config = dict(
    hidden_size=224,
    router_score='softmax',
    lr_router=0.000702,
    norm='rmsnorm',
    learning_rate=0.00258,
    beta2=0.99,
    max_seq_len=256,
    dataset='wikipedia_en',
)
Below are experts of layer 3 (counted from 0) of a mixture-of-experts language model. Rows are named router (the router's row for the expert), gate (a neuron's input weights, with its number), up (a neuron's input weights, with its number) and show model dimensions 0-223. Each number is 500 + 40 x the weight over its row's rms, rounded and kept within 0 to 999. Numbers have three digits each.
After each expert's rows: "mostly gets" lists some tokens that are sent to it at least half of the time; "comes after" lists some tokens at least twice as common just before its tokens as in all text. This comes from a sample of Wikipedia text that the model never trained on. Tokens count by the router's weight.

# expert 45
router:445502494528522519527472458457513551557501487534535471554505513401451471501492563493468500421419605489508559525490462498427552481508462554435476511469507471469516502521535492456488477452554506528458581537529507533523484475490506507506550478471496511497468433518505500494533512480454551491491532483546519487532477501464425523459546553547484487514515498467441508444455547559512472461567462569470481479571564432492599505513441521554529470437435510457494435520496422373538473480531496469541475489541509427480546481528471485514510456514506525429485569521441478456550554415502529440482527538473488540477496433537505548482521574549457489521440536509400480546552514444495460480503
gate1:462524542469429511496482489452519588494457480478520420543566491508509475529574523503517522531451494594592554529473532488498491461457463527537531486426537424548550459514491556497470481431524487488462536497495512480553466484509485564493572422447559501551471478523492532513438506397494495450471584518587505549480477432464527450533510490494551514494555517557555499381463528538534504482480483505626508435517455490487565561586534484494524478514493538514431460517531518458463404468488505588440527528502538513521504456522546527534487531494502485445514505494427486486558506501501446499529551506501453505443478505522434527480526550438477546516525495517454486517525482471464528489487
up1:469473463492456477509457490469531526426498544465540448498434540490464503500461474444557497524491517458518474477463520533474428512507470471556540494413506477529458484494467373494492440482523543510475516424480498446474453500540489541542442454510495460482534435501527502464575491551508511513488499573500442553458449475538527481494601498515488438550467493508566503524434531423579497497539502467499457496507410459525501421442488433449506456558506505476496532457518466497576472534534466514497516506496532499431441524519542483504483402507447466468584484532450460486465425517490597402528454545512383501550480436489523490529495562492532501477497526469484538541502496502434543494532
mostly gets: " \"", " | \"", "(", ": \"", " '", " ["
comes after: "\n\n", " \"", " | \"", "\n", "===", "."

# expert 26
router:526472477484539524493472472473446423470517496508453524445457541451529539444468479504582478514455501443454538531508468488501437461515502467434484503472493491458496480441455434473538482539471548421488505488532568544528554512457450510453442402542520511447559582513521415434543543539530415539467519398572490469578523579536451501525484508455468560461526537433517543482496482517482506546461488505516482505529475522451447465442489547468473509487516558440566504467505495476436590446509559500478564483438454546455567445499508429542497473514467445449539520530493543512422508482526479533481473510534531517544488580552478467504477500571439501527483551518541544510527495502494498534480
gate0:488516505499481447530538456490496460493500440521480493486462477556486477467474418509554442596573503442547530506462423552544404494500445491433556537502494492459440499439484534489513558498545519500500544477551529492527540487465521515481471417435422501553552530502462494484546537487462427492456521535492519508546437527477526480432447504543474506529466564512515543513538527485506488503488495470526461448572459495466512507507492566469548445486515520523534459473457555510512482447472527484513586471463467541460490549522473471548441502473496490483520483562437505439431558488477508535466575468549543522517526555499482425474536522637514497493600470462559439447479528456427534504411
up0:563511519469514508465511512494520477513468461456453555515556513518517526433447487514464483518496457414553537561503537536567492410565504424482488479501487548515534422492492546492509572526532528560598525486538500492473413471512486510444460515548574485506546496438526462512535550539460510489542461469453472501474467504518506493495430537468515480471521536520511469468535523490483524463516496489553441450545531532497488571535486505487573512524543585503451535476476486502499480494557415422597553531490446578462497421470585526500483544483584487513559572458553491503455507463525521431490452497474484503544543575480509554519547454524429500452501542500498509425401527493579527524499
mostly gets: "====", "===", "==See also==", "==P", "==D", "==R"
comes after: "\n\n", " to", " would", " may", " for", " could"

# expert 74
router:550521507484493489452469529504502508474488532540531498452463514550526540518558484489491497445501552471458559493539501521439519473483553440533548485475437473503491484557522435501483434465458564530456469472539481450522457454511470535502492561483493490456548524594462513555571512572536477522550497563518465506540495469536521502446518583541558492473478518506586450512468470469477549534457510489541446467483518473547563431497473452501457444570542488452506542556481468525561540506536497443538504517466447443478467405500493569518493553524521460522458452547527561509494478477461454455529514512442538461453499535514542586599604549454489541417484499485531579412527512480465560454545
gate0:526489507547504536500447463474471494516537534495544497484468465574578538469473537540486552459568555549465548494508451502426454455472423530512504485545428504398516494560516507536446498514449547535494515515542439495481476540512530530530467581573447478468573533458509530466526481518529454514509473527510468518579415485508494482502502556457513529492523493509547480474509459526493472513457471488454467512474573470464516439529473562538534464470519472522574485547476485476551582403499471482572462527625531550545526525455529552451479543445558541429513491588556520510545480545531563537527489461477513476533463558419493542505508481522508489488467520555562527519535511559447512435558
up0:499520512554550532570531530482443488577537484510598432451430483544538468442506537507481502527530431434494478519495530535448440492490522533457477578509533525444503544453489495500628544519486483513476466542453501440541485389477445508509502448455507446588512516506530434483487501436464499565488487463419498414467496536510515550531472462437470503520484531479439562489501500485543519551495503556517584494493461504466497494525482553520426519490483523459552461482512518560460428472506493511427501425570540572459481472494463541577502497470525472558505554479514471521551434515483480516483440484462494485402472492474487499497458551589488502542469497497462473437479479506467561494534
mostly gets: " mag", " taken", " been", " He was", " shown", " placed"
comes after: " was", " is", " were", " are", " being", " to be"

# expert 50
router:531545573491455544555513497437516541565491466542500494584520531447559435542435540545478520424466468553510476460472511520519490530493556534523474493490446507499507469517499535505482511501527446541554528539430571413489523496527516535506550625488528547536526444414447539496551499504449473465510456538405506533455450464454479468455533422543531427470517573545435485446497457451582452455517466483554509505486465448545475501526560450485487480476552486501437502475519486491404456428563483515491509530573543493478443453542524518543466558516484520488448497417472442487506521490495449534558488473476529497468506476537543498467514484564484530433444462537476526493489493501518551534492
gate0:537536466541473547565460489509537492495488513538542549514477502415488536518507554454480472469486449450486425522485535466455562552526524514571558507440476375456510524535494476517521466521511456486561511531412512434491433488530458524532483528552523531487552563517533563481502477534501358496423528503501471488477518492490514504466532514548546428424490430501469500472489514479522488443513474460535502470447428451562519474448508547509506530538456445480487569496581521544423452499504463505522507453590496492423478476461475550466516543474523556479558505506489484502499514490530560529538504530498504526555535584542588408557499507489559525533500500495461504506473544398550501493496
up0:527550506541514510492445513443550452535490518527530480496513420518423456571510395545531491453510531474523576487537476521487442413557533497554488478461538471472530484482470451544569542459518450436538513516474504510542512484480530478461558470449502539433465600491511519555504518486527534486481497449497467533541562517595442537459479507530472594512506440540518538462475521545472422504500499500472496530516461508469491435465467511468435448454608520500570505444517474440508541556501496467529511463513449481466542529464462486515478471507440422499517602523509479497535464499457502539541476443468459474470445464474491528565533529567492452415553520484458459466505511538477551431429
mostly gets: " Mark", " | J", " Adam", " JP", " Jim", " God"
comes after: " G", " J", " R", " S", " B", " K"

# expert 71
router:518471490477466537495578494436554510491481452468579443538564471481459458481488503538437487497473525532525432463477482490505483536505538560493476505466471528524447458493575523544420522479559488523457522561469516473531549534574548555519535481451535540569529457437444524554526463449445564433479473522530546533480450490541474458537455440518554456531558535445522461463473442479493543451529494455530473482530470433580489489454523478487542485453528469465457473538548463538483461510541450527551528540523424551457460427559518496425448504462485434452478485478477444484552422474438472479530488466555543453464512503500537515461552503497531521443572477508459477544439486531517530580429
gate0:434520466525499543455423502487480546503511571495475530522533532522511439453517435492458564490440501473410527435487558482444425441444457478483510551489540480500559578484573471552492438592495560536462467537457512477570439474539496428484413520606509494473498511501508520521509477485555490493475486471535536439552453475402504503467516496503513540485443505511486493470484466543496467537469503551573509527552521543504475522525479497497472476564497452482513510492471462459484572503506507489495470503435515517549541481538457483485526471506553456488520555491418470561514482546502538479437615461481503472422513475539478540528466414435571497525415497507436490485521509493465531453589
up0:405424520494519460459493480569463509522517478521431544506507536522512519511499477514541556522476536541503477537526523471556566483487384596502567561566586532516522533433519547534525515472480440521505503497533481547478519476491471449536486499562490507563496513517520471580562517526463456483439540479497449505485516488526461541480506489441529537438473569557473554537487544536549493522410537508520488525478524492460476509535512503469514498577514473637531440471506531433464590541422478452585469525504480447571518613499432573520516472505496489503480497497482524507490522516494513500406485491464569471471515523456543527504418464499476498462488517486452505482561545537493458459513
mostly gets: "born", "th |", " (F", " (S", " (T", "-F"
comes after: ", ", " | ", " (", " ", " May ", " H"

# expert 11
router:523549508504456455477504509466547540492482492510528451537538505410454459552498551564474497432445404513526422510452485527512463528511545573481460421489463529495479479432526523513484547481551448545403572546371568488523504481519536528502543500425521534542548469461462518498497537489452515496482474545421493534484482424524515482517493468502469446515496530505464436471482571517536466485483437463573547483526431471506509492492552471469529535426533464454458481548541478594473459500513467530474534531526485543441467467547516468433487534486510473482476525452493444479519480464488564486529495517553485394469516588539509587495428475544519499465497444563461533506498447503466526516463
gate0:585549511526517554411518488502503476476498444569511532523572532560500474519516574535568539426558493449486512509502511443506550483556530572483513469526460541472545512506444526455492479441486492500483511513474542481516440550524518451494507559441481517549529572512502501541475473516489555492502501471510419499504447473568543495491523438568494484518495425506419485458568486461535550511486446487446430490525495480501525470478563523510529530511530536537498474611444522509534439486456521472574452430490450513503539532507436462461460574487451613512506597505548447481520496497551481513507531446592525486561529515509510543477489424528504455460468500489507488464497463465560553599482
up0:464485478418511419513450463493535474453450444451467471502453475424543487465449463569471511511529502514472552447463512468496457456494511494446488521444453511452493604444499528566517528469520490514415519524581451508536518512537483506500537436470474479546518529474493477562491561536500598492476436504481472487489442397533522547489583562462553507575533470462572411536462464504450496567484496494479428527540494409473516504449565485459526482545559485539509423549519506516479496450445494432496473505481472496478530444465471514483515510547546528488535520507533458456500504466480436508485522443591504458475534514514514482493437498507530435415529466514513542472444450450562528496525
mostly gets: "ret", "iff", "unning", " Railway", "rip", "etro"
comes after: " D", " d", " R", "D", " | D", " P"

# expert 7
router:475450456479533530457506506533439476477536536555485510482488516502523536525475533464510496540477471526437537456527522493488496523498467421556522509594536522515497563464501423486511502437454574509475475434527459503483498505437417488399479497501438459421530534562524512500510505588578527554496500488501468459508484492534496606503563507418469534556389452536493505537476548539544444554496534534449474505425438508469487446490466519543378495523464486487538481442445558434551476523512560440471477425453539500536613559500502526528512524497440510552507472542529475517474503520509496466497508533538482476529470426481538530528479486506535466526466539423528509482512523537475473451547
gate0:526455533479462501508567495556507483521477509534528396481513506550534579499485501505482524495466543532460475538577508505518462572470521382549432474511523522506512470476520515506453480427500522441549518437522490552532521465530511562543455514540470572535475569642476559535583496541531529544484553543488530450455473564556514516491506482545462561457535423514559517503504498480509491488522455436508495514497443478477567500465454501467527519463588570452448518509524479560471521500565471478477506496459530443502530472569481548550483497494496486537535422522546626469565457499508517486520517525517562425421513469534485511517523504406472449489491503460507509553486472523506486483458
up0:463578477487495461516516496439506480504473427540520553453519531528430409486575463495521476533545498499502516523509498495463475485531525493505504477438485482412552457464463526501533527494428475515502461425549464434529501531491483412483536482405536518491444491547483464510486468527494476467466407535506488463602450550532525564558540471496513445500478531493500416422476486551449516556532601528559478465490454469529479522540573533528497435549500544515463439499519496527501530406439455558470520431444520489464506470482473493511522521466534490497515518414438488467475472477469495457494479549577520433468526485547532477597548559455467441491525485506430507541495522550521481445461
mostly gets: " and a", " same", " has a", " the first", " is a", " a "
comes after: " a", " The", " the", " is a", ", a", " his"

# expert 2
router:509463474497523490437510499415454507439526567533581505491507535576570528465541486506471494566434530522491498490504531493528506569468514521445524509541494565528517507463447469462459546472459500444442449482533488580461567508427485513525456482426455544512466500547502453493484576521515459505536555496493490551542533530474472531434490488471427501482420530508537547503503524451531427536427504470566566544514516414528426437442438485448468501474496499462511507451530480477568463498519480517458490541499539490477479536458533500533514515557418465564538472531531513527590511496509536459496494471443566428434497487521504484517417556477558436477503519471560550400502453520505481510566
gate0:499489475512521541514447528425520492533458543571625478476543525454455440448482533527494503487449514449562508476478439478527459493454525552483512509535454494451496464493524527503441532530509479500441579563547551527504457526434500446491524495542468531520525521515557497511465455449525496406496437552516561544471505462541479481510535470481472498535522535410489508399578548542485459532585512519524487512479502534508448454453470521534568503418487468502515531424445506437481486463427498414494488577544522476488473449500505513423473452538451493455557475447483466554476537491482545482534513487461515503493492446480446502496390431483521563468511472522466438505524541487437446530437
up0:561498529451494573427533590491546451484446532567578425533460514542493542543492517524439528492458525509475505486485475464583447540436473510490526484533449484487465458533476478508479469533557499461482561536556482577474488523491544523525526437520418477511450523547456529515492531494455464435600482573512549524465531481476560476487468509496423434458479516464491480439545542445557476484487455518479557442545520507568496445413453458465546482479554509420525512484547522481551502439520464502454492562492460499452435490543535559478481495472414478462475456475518457501471478483494447525546479522502590446485519449544496491488464559457568468522515446463510554452451496455465482542501
mostly gets: " st", " red", " hold", " cover", " ret", " sh"
comes after: " to", " of", " a", " in", " with", " for"

# expert 38
router:528492460445509552509443482524407504496615477533498549456517467471504492501485500475505493544512511416557486506547441516447500424477484443476505523437467520508534493474500549415546514487504487499489538498569579566525518512484486469468504483551463464438455537463530553470498502481493496564461493467574494447528523549432469560531523494486498585528519464468478573459510476484474546535472474479479497503462588551488564489514438521524446552459448593532502512486452501473443542487461585525540533530442458435518592545523552501542534523468510557483516495519477492577429548488500545519453526521460442544482503518500472461534457497578439459594461513533567439510549543523542454504520
gate0:428531494512541506426535500472463518454532540475446581485524459549582451491416502502487479518493499481459434468539547511485515476486564529465540507494485516595495597503542545547484517457487476519479535507484462445478434490554458458486543460525437420500533525439532532445451489487480572473514506434542505500457515426516489511551455473493429533503524483523522469488575475547559511544390495528436495479434504477498559500452402482511512487489501525514411564564525556530527460559490491515467519497519491478499498509425584517477474531511510507511597559466464464507559449509506480550502535486535488563553449469478484505413536487537512416518513562458442464484475534514545472518444
up0:468530537466475570471540472495445486513530505532509526479630481581495456525494561539439533485481481492566442475513486492513514420447538516422565588440493567457551495488541526552501534475465492474497557567495563505538481548495534454521450433527460428505464560489476527528540507468511567501460427507569537480478518394479428449564433505526506538499553537527500469380519486481491511547432497469510517488479513458504577505521496498467568544442511576538483461498499487535485513505488475492491517504484456460515577520511496492518423518428479498494559542467538562550482505509518511520516545453542470565460501511562503423470434518531438497559458507506509485498482471560502463529449
mostly gets: "====", "- The", "==See also==", "| Party", "| L", "andidate | Votes |"
comes after: "\n\n", "\n", "==", "===", " |  | C", " =="

# expert 59
router:446493512426471545440550484457532567447456465526537490523488499479468472505495523521500522443395463537507476473504454463501495510570499551510470573512449473516498452516556506452487526403490483495503526519429546481562526441494497475538483498523549527567496474445476563462569498448492497437486583575577492523458463473461465497424534448532557431455499545527488534476442516449503495492466461492503477522502457492448466523447518453434505536470482531494478452521501476507445440509555471509528531569593562441468523505525504447515486548465491531420485455453480458465496457472483604542526504501512512502507559536543607408485543440514501495487517489516434518572509499440409508503484
gate0:486522481461531554470612505461514514543487457565559451518538553528522532468434576482498490470499489524482502530489521508523489492477453469418478491505432502546443489437444525433546535452509461509528572511485515540519482566525505487475562488555511501496515519482515442534587555438516439592525436432521453449534556492462542580538470501485460506514470528536542501466455574489518559515449512569493549531418461544515440556429457480524497525487495527495530477514505502477535534451473530530502554451443490533542534476535473513551458480442466535558508493480504438568434543551538401519529543561562467479461473541506481508583562465498456520426504549494498539497451491553538535527490
up0:496527507497503544456574467503472499503481470509490514514565393484536512462528484501496484533473551554511459497503490467543485512509425537386530499447419509466470536464464517467542487438511582493505539478468521564526497542431514492468513458482433514574452453445496500461529558418517488505485533466532541475485487480483467414498456460485480484438477514448491497466530527584509491437494458476540579495483532516480514517451559534478518515435545517597471422533446527577536434453509485516556465587502477518531545469484428513398464492465461458461554465484432497519525556557486492471415462473487518559457519484527535510497514539550532536470475487455496526575538471472483572412510
mostly gets: "i (", " (d", "a (", " (M", " (s", " (f"
comes after: " (", " S", "S", " s", " \"", " (S"

# expert 16
router:533523547470424507508491483505536554468430460480520497497490485486528507502410556546486502416523507535549459563452446470533461512483461497485489485472518414495511474506580523499503494469535435508472589548461556531521475498511569576527579484539531578564500430466460570515463558466466416440449517512453557482443443516507520472553508461548580472519524523463461496399545483514495505478454434469498511422539485441498537492508594504455544502467542545521466453481486492568475541512523435557521508500524546460481477518559535560527474515468484516460440537508546426428473559495466509502495517471490517430465512500547479526532439469542497451473557457497486468546479446529557553535465
gate0:492471467488532510572528465565561431577479457511496538488513496485475433462512494453399471517408510487469596490472460448520568564537444565579426454506564492486467549537541494482517524473457486511514497442453451495476472453527530444482463495514488426439461504532455478515528542508471492479546447469520479491591519438557456526532533490531463507530522524472512581514525489526493441514485511483502578575571530453494520565466439533503549545490484501518468464540528442496505493477553495462471445432561448445484546555430461516513500515580523476538463558517420540499558411496473503550514453536463463503517496478510495522427496521525501449537548498497502530600495487544529504460518
up0:428527524543434501502466529532517528483495507530489511520462535415485552497519480492514537431485500421492455471452584506481485525527569420459518538496500540519466451531466453480506457546524544480458433505542507501469498455466482534509524502519476544529478539477543456428413480488524575484578560537512510461431509508470528509416530520438467476556507517538459513610519458507488529495513537425509563534531485539509506448522495474506472461463527471469500454522503439491458461465485539550495525508488470450466496518423486409469541487597531527474585452430469474501439475540459459412542534491599557485485458469513562491503530514452540534549498451453424467445548477485564501529569
mostly gets: "% |", "|---|---|---|---", "|---|---|---|---|---|---|", "|---|---|---|---|", "|---|---|---|---|---|", "|---|---|---|"
comes after: "\n", "2", "|---|---|---|---", " |", " P", " | P"

# expert 36
router:441499524499547568527504477460484525469459567515426499496468425508516524483499546491520525576527497529513473501472543439555499469483472375458483556603476506511537571456504532474560481505486512483530492491531515516492452422491496472522510455619495472534487532523483486507504518487598463501481450524459509532547572522479462484526495481452475550474526460561459501467532484466469514456513500517457507503448577538519493460530497528520475475454476454554480528488529508551571531564448499491447443461478548559546507568430429447515490503483454565504512581517532566501491523538544508421532549507583497555504525451506516442464459435580444465475551471518501468432538514401482477523566
gate1:553555479454543501552488518466510524451530531476473474412471456468486491489429452539508549539576417483504501547441472534528468479535515462533473522563521530471514472479470490465513428612475546425470482495491494465521508467459467502527382472528540502552521523544475490545491515497527380441466510588496572538554507534528550451495480485442519508429551531502603495518485542550477531452473466513525425546496535473501503405520500490483494476499486457499554516495441507505504483488497505493597525511469484549509537556500448402644500434506515476460447498567527471513479501502514448469529501484508565528548505536428518464532474510524543470501546492506531513471459473453474460542492
up1:467465498526489511465517497534492512534486465551501544473545492439476527444560553458560421480503540486533511488508503498485497593507485533518516453501477525471545478528506409452474569431521446588567445494516500533440492529484506583440504534465483566429537519461562500469500481530437468540543565436536554475507461539485480504440503497569551474546411483510480598493458479549511482620548548553552532534432471537498403511532540518450521489485509513490504455485505505493515469544530500444466416506564489437514478491530535519431514551556485552533519439524463469450469544504465547533519504474424455518469514505465508529537533544503518555516433541427502444532504512577528511525502
mostly gets: " season", " year", "018", "017", "023", "025"
comes after: "2", " in ", " in", " January ", " on ", ", "

# expert 14
router:522544502488520515446481487481470475424511494444462512528511462561537486450489533496538510425543550576439524488510498556524456514509466431490517533498485546491469537546473487460553448528476502425513482426544453571462556492501489509509455476533451545460482533553541508457501551505562504528483592454430496495546509484502531505476477495455452542431451436552527604550461546481493494456558464536479604514419497570537463520473487563489409546432463535497565512472518481494495526579514494463484540492510529575509524576454486456576504480520438559533563485583555552506502543507482509514503441530520536538545497521483432483503490547563477489457528538451535530430492495467513514488577
gate0:493493496494494489486571537453562516523491518463502457518517480442485508516461551429477543450460575534469568419481506502507518569489502581475499486532480550533499428507511580525465545480461579469503498479569465543469550553507503359561539495531517481483496533514525536586515446492555627462492500463601489501579492481458514506394474525458470479495470441444506456506465481473493419478448505514473541488449485522515460482434509500496520543448498421452521602543521471553511473423489506539467510561552446483550483445600508484463483491548454478489476450482524515440427472487459497489527560518476458525480491519546477466538475513498484472531506528460464499452534511492504512505485
up0:546448521477475536438514496473454540453512564523550520567429440464540486538526570507496495437515610550485499407490486475526527563482482522554570479490483521558484508505454549534486524471527532437488470492531480510415530502517506455530579555547486497542536556490512577531548533425542544482542503457528509576549529443502493469476428477502458486470536514555478546580511551442555416522506493507463457511491548512524506524434490481473537453455483429564496638478492471468610503557476488544519499558557527503554486543494536464503476470523500544490531485540562506458530551480464484543542462499465465543526495488522463475422494482504460497422487476459517543473502489493515461549459
mostly gets: " mat", " word", " contract", " sign", " plan", " let"
comes after: " in", " In", "In", " of", ", in", " in the"

# expert 23
router:440532543464497493431555459566408501538471461542434552519510509551496481498518567519508474455585525384547500528512546515482558514506542507515532514616497523533492538495422527485557531475509480490564451541516481528528453482508522436496469510554529489493483510482521543536487537505448547442499499456518479547434545498483470487502518547512490522453520492489429464500588475532470481569466469483522521469477545466490476464486531559468516518438455512450527521442480450577543540526551452489449529526586528414587549492523431503470526546469436521524574541511553508459479571463457453564479436458539475569491536560506475468518549439439486488458443494522508462535501517501549494560482
gate0:459539443507454430481516517472571438570459525475453484514530593506466547487555592541403507490461512528525507478491509457566519522570539557473493571464516558472520443510482532469490561560474497504525501430523478439501521502424493460496508436529535452445434475479450478511540518546558447538476441509499492513514560556389484469420438568532477503469514537510534471484506457547493467495438540492568465491547418496453484488515492588500527515511498520491557530478452502588410546429432509474572533472512465512483540507528491500476493493506474480437490535464504545488570498475513473566501538473514477470439476578517517497604530520465452466512511470513544519510521499483541528506538
up0:551518519499469579503523426495454512518534470523427498422531507548571483456458489498475494528542513558499485478471434537575484475524493502531487530498469543431534415467522507505478547521432557431507532455531542531527533503473463481543425517505513457472400500512502490489509550509459513459449529476511484516521483467441489535487453541444500471439504457442460556478465510437456576549542539505425482487503618534492481570443444526506539559473502464541446534503471455581482489473508455502553515487505541442512469509523508507560487546509525486432528474493521565454487489458521463494541603489593553495552517497488485427519527520509441511597551537481446425462558493477478505447566
mostly gets: " University", " United States", " JP", " London", " Indian", " New York"
comes after: ",", " in", " |", " of", ":", " of the"

# expert 55
router:549501534489474523515541458443527513550443490487539445570555500453446442544501470562438498478477513541533452500473469506553459547539562551490459513464472532499487459443561534549425539490559461549507526546397543516534517543556537534543534522444546535543502445475473546546524446447447518437493443525499550563458456480475467456531459459545511441501568571449527448501477465472501474421511459449535548483539471452478479510455550473494538486458546446468459456553551453552467495455521465563519475544552542512469453442532540501485479456492557428486469489454534426468567445491474522475534479461560531482469487518551504519432486462501511536453480467537461517533434460533510527526424
gate1:546516432467507416503435523491478517459525503463506412519470422570460555459462516502515472505492540505475597480495504560531411457448479428468530453422526442499455551482492500461527478463467520501523536447550436494450541553496479521439522445484408469499551540504484468420526497494536537566531562510588495537474507491472493493523533553470460515520462442496511453496441580432551546523556509573475492521487470533479539584453548458416481490564530535489507414483504536590538502430497505495481500566483479541533534439448509472492516549472489472410477525497490469518452529441502487562503459448504508554496476530472437509485510539505525552474553472500559468509481497513493550510539
up1:441550493510517534480548486494526492501488481511466561528472595400496441482461534473490537543524574466469384460477494555460545498540508511461416470517524525515543511514519423465597486471505519489491493486521555526455450488510488439479489543526461449529480537502488534568488466471497482476539491557469531473478540483529491506513584552524508480471467500535452518466519481552510424484474549576493545477511515518619481476561506559485494509440493506479411559520461502499484495596552444486437523486537434464518480590500507476496501429456465535556477446427470488492516425543448550540504593506462485523556458464484544528501506417513473445555488535523449448488571471530537465502510
mostly gets: "918", "86", " education", "),", "917", "is,"
comes after: " |", ")", "1", "| ", ":", "\n"

# expert 4
router:509572515493452451445547539467534524427502469497562483532480371472519538520579560525572500433548503461526413465524533506475521451498553498499529422451456498500482494572516466521467476450458492500428522525471463460467550488578455532508542474524489515514518454511466501523550561503499541466534470550505514524472524513545486529595524493539533443483496534522559442467411521499550504521495479480567493478464502448481503443546510463545493472420543527533402491599524533474540460519529487496567510588473485524518473435481515597510512514523547444465486540484545554487558433564451501466520525482504524528436473521502566566544547538467502567449492476490476532542534506512506518551508
gate0:434568494549499475522414460444528535504498477446446439544500495488483468531415453522501491532502534478462593491482487482507444486582540519514521484480443480581468505516486484452492554507516492466452516526475519434471432559574563441485438459540505586522468518528510483518499454415465430461494506529543488525502520505539464463450523438490530509455487412471628530481489567491491522505514514465500459502525508557439518479461562495470459513465459522554534532575443506532500504567507513499455442514556539436507486536466451497511480414535583523557515421463479448498584549483534547533514493544518518483517443510485489502478511528575446469559539504534455472534575538462490494509456
up0:497479443502516501504491510493450490469490451444477539519466561436513589453568510451539533554458433546492494500517494472501550512492470495472500448447514465527562547455554485566473515478444479487515444488521467399573537491447502566504515523504470470532509455510506479501574488457538583576519528392462441531500550481437517519475531567558532485472476459578533534541506478496468446516442515495495512583437478465477545517468470522545419520554500537435454447515556490453538493502484473579516447497490551526458440594489446550453534593544559546468462538523461568510515450498449540595492494461460462536492489527488454454512456484494487522472443522442510516527491516533518508481505
mostly gets: " built", " develop", "ident", "ected", " development", " began"
comes after: " was", " is", " were", " are", " to be", " be"

# expert 72
router:532499525484454552514525514455555551522442472476558447549528478455489473550450485526463490552434481532545478498472478517536465567513529568489449527453427511487481460437555536523435540462545456531515533570432564485522545540518554537536565549448586554534538451446468543542508461474459515426468435542487542558469457455478443462548442472531503437506542556451578433495454427465491467461536479498526566492536454458504494512458564480490555443485542441471441495528558466531463497437551471552513472556576529474461469447556530505517478470471539450477480481492507450465550459479476467493540494474514541437467537471529510471454503467519498526466480462551458513555473483536513507549435
gate11:503451435503492506491445468516466509515557577453520511532468458500437583492513426517508500503499478493473508512532445498502484491464449479471513487471487443578581520531560438460500533445454504523545410557450515528456480566501518449522518510602506582531512521475511511527508522525492473562536514477545546446423494553483531471469532453523539513459418498537471548542504505515452442565463480608437532493533523559476521552500442459436457487505449522549521440598465523538467529453534516514484492513508500491467482558479491444474588519547484520468468497455446591477503492499557576493489479432513451541551484494508531546523554521536438546522525585516514480467482470507526531401535
up11:490500486462476440475468497472525502541500483506564507492478456503512429485429456482525513533523542480558478482494486443518478569496586537464463496460538521478473490460493486480514574408501500503426555555517529521512520454539546523542485542456456594478466490456434560504468513523499453511528502570499529503504483455527533470537544440501477524555485547498499487518527505472525515498459533459519500490479483519520432441471496548530519524485504462457444457499537467491446448464520530485600399598514469461503455468468483475419475421522567495429488447590537476495569504539525528516575502461395477490428543507562429547471517517513501482510614458548486480535586525582453464496513
mostly gets: " V", "999", " Un", " Dec", " William", ")."
comes after: " | ", " ", ")", "; ", " |", ", "

# expert 32
router:427503520466503541453516482523487485498487491437481486538514564468447515480550462477540546518421452427428467455493475487461495546428451514436463556537526413510519538539537510481505497436481508477557501484530479508454460460467503481498519490508537542506476504447517454483463491529459483506496565453569464452544456511466436482435506436516533473435458505529443455522507551506521488483530445533551453517510484477540502572506394438526534431527485464512479493413508475498540570527555511497525497457488456419482495519508489408538493449527499576473477447467398548456505530485495488502455548561517475488437524427519586497501573564435438488449530479460447535583565486494492556469491
gate0:436461496477466496521466470516493504466474555528484473484424484505462486484424527497542477449482522456480553545500473503506461517563465541518426536484564497472518484440525470522492465536508445573501545508519474517547529425497560481480461506543497522578530475479513500471520515564537513434527551488440473560612417458436558524488464433478454457476478480492490418444509493488550487493509420489559461470506515445451417398480412464528510491521478533543512435426430435451515479508511520516555476509413459474451466456456515462471519457496493461505568477576494457456479541560530525439443500503519507488499547458499583524523434511578496475478502501526456456559486485455471460440503
up0:503498458461506519490488487428535461485576502573481466467508505503399473536403429433489490475470555499471498486482482520524500436569517503562484488451440522462520498490546423427501480516499526407482521400437523551506523525496498475538497458482482556467480493513508500431559523445549445507510496518472463544506443560517523513491460468522444409442469501471494545533459464490428549464504530506447533501487479485450535436499461509554491478523573501544554529471519509502460459515519525542440469444440481487481514423578510497548524437486489496453518497443486523538524467502492629459566484512531424542475450467466524519501531489476443488547471489524484482582573514513448520573588
mostly gets: ", which", " o", " This", " They", " It", " they"
comes after: ".", " \"", " that", " (", " which", ", but"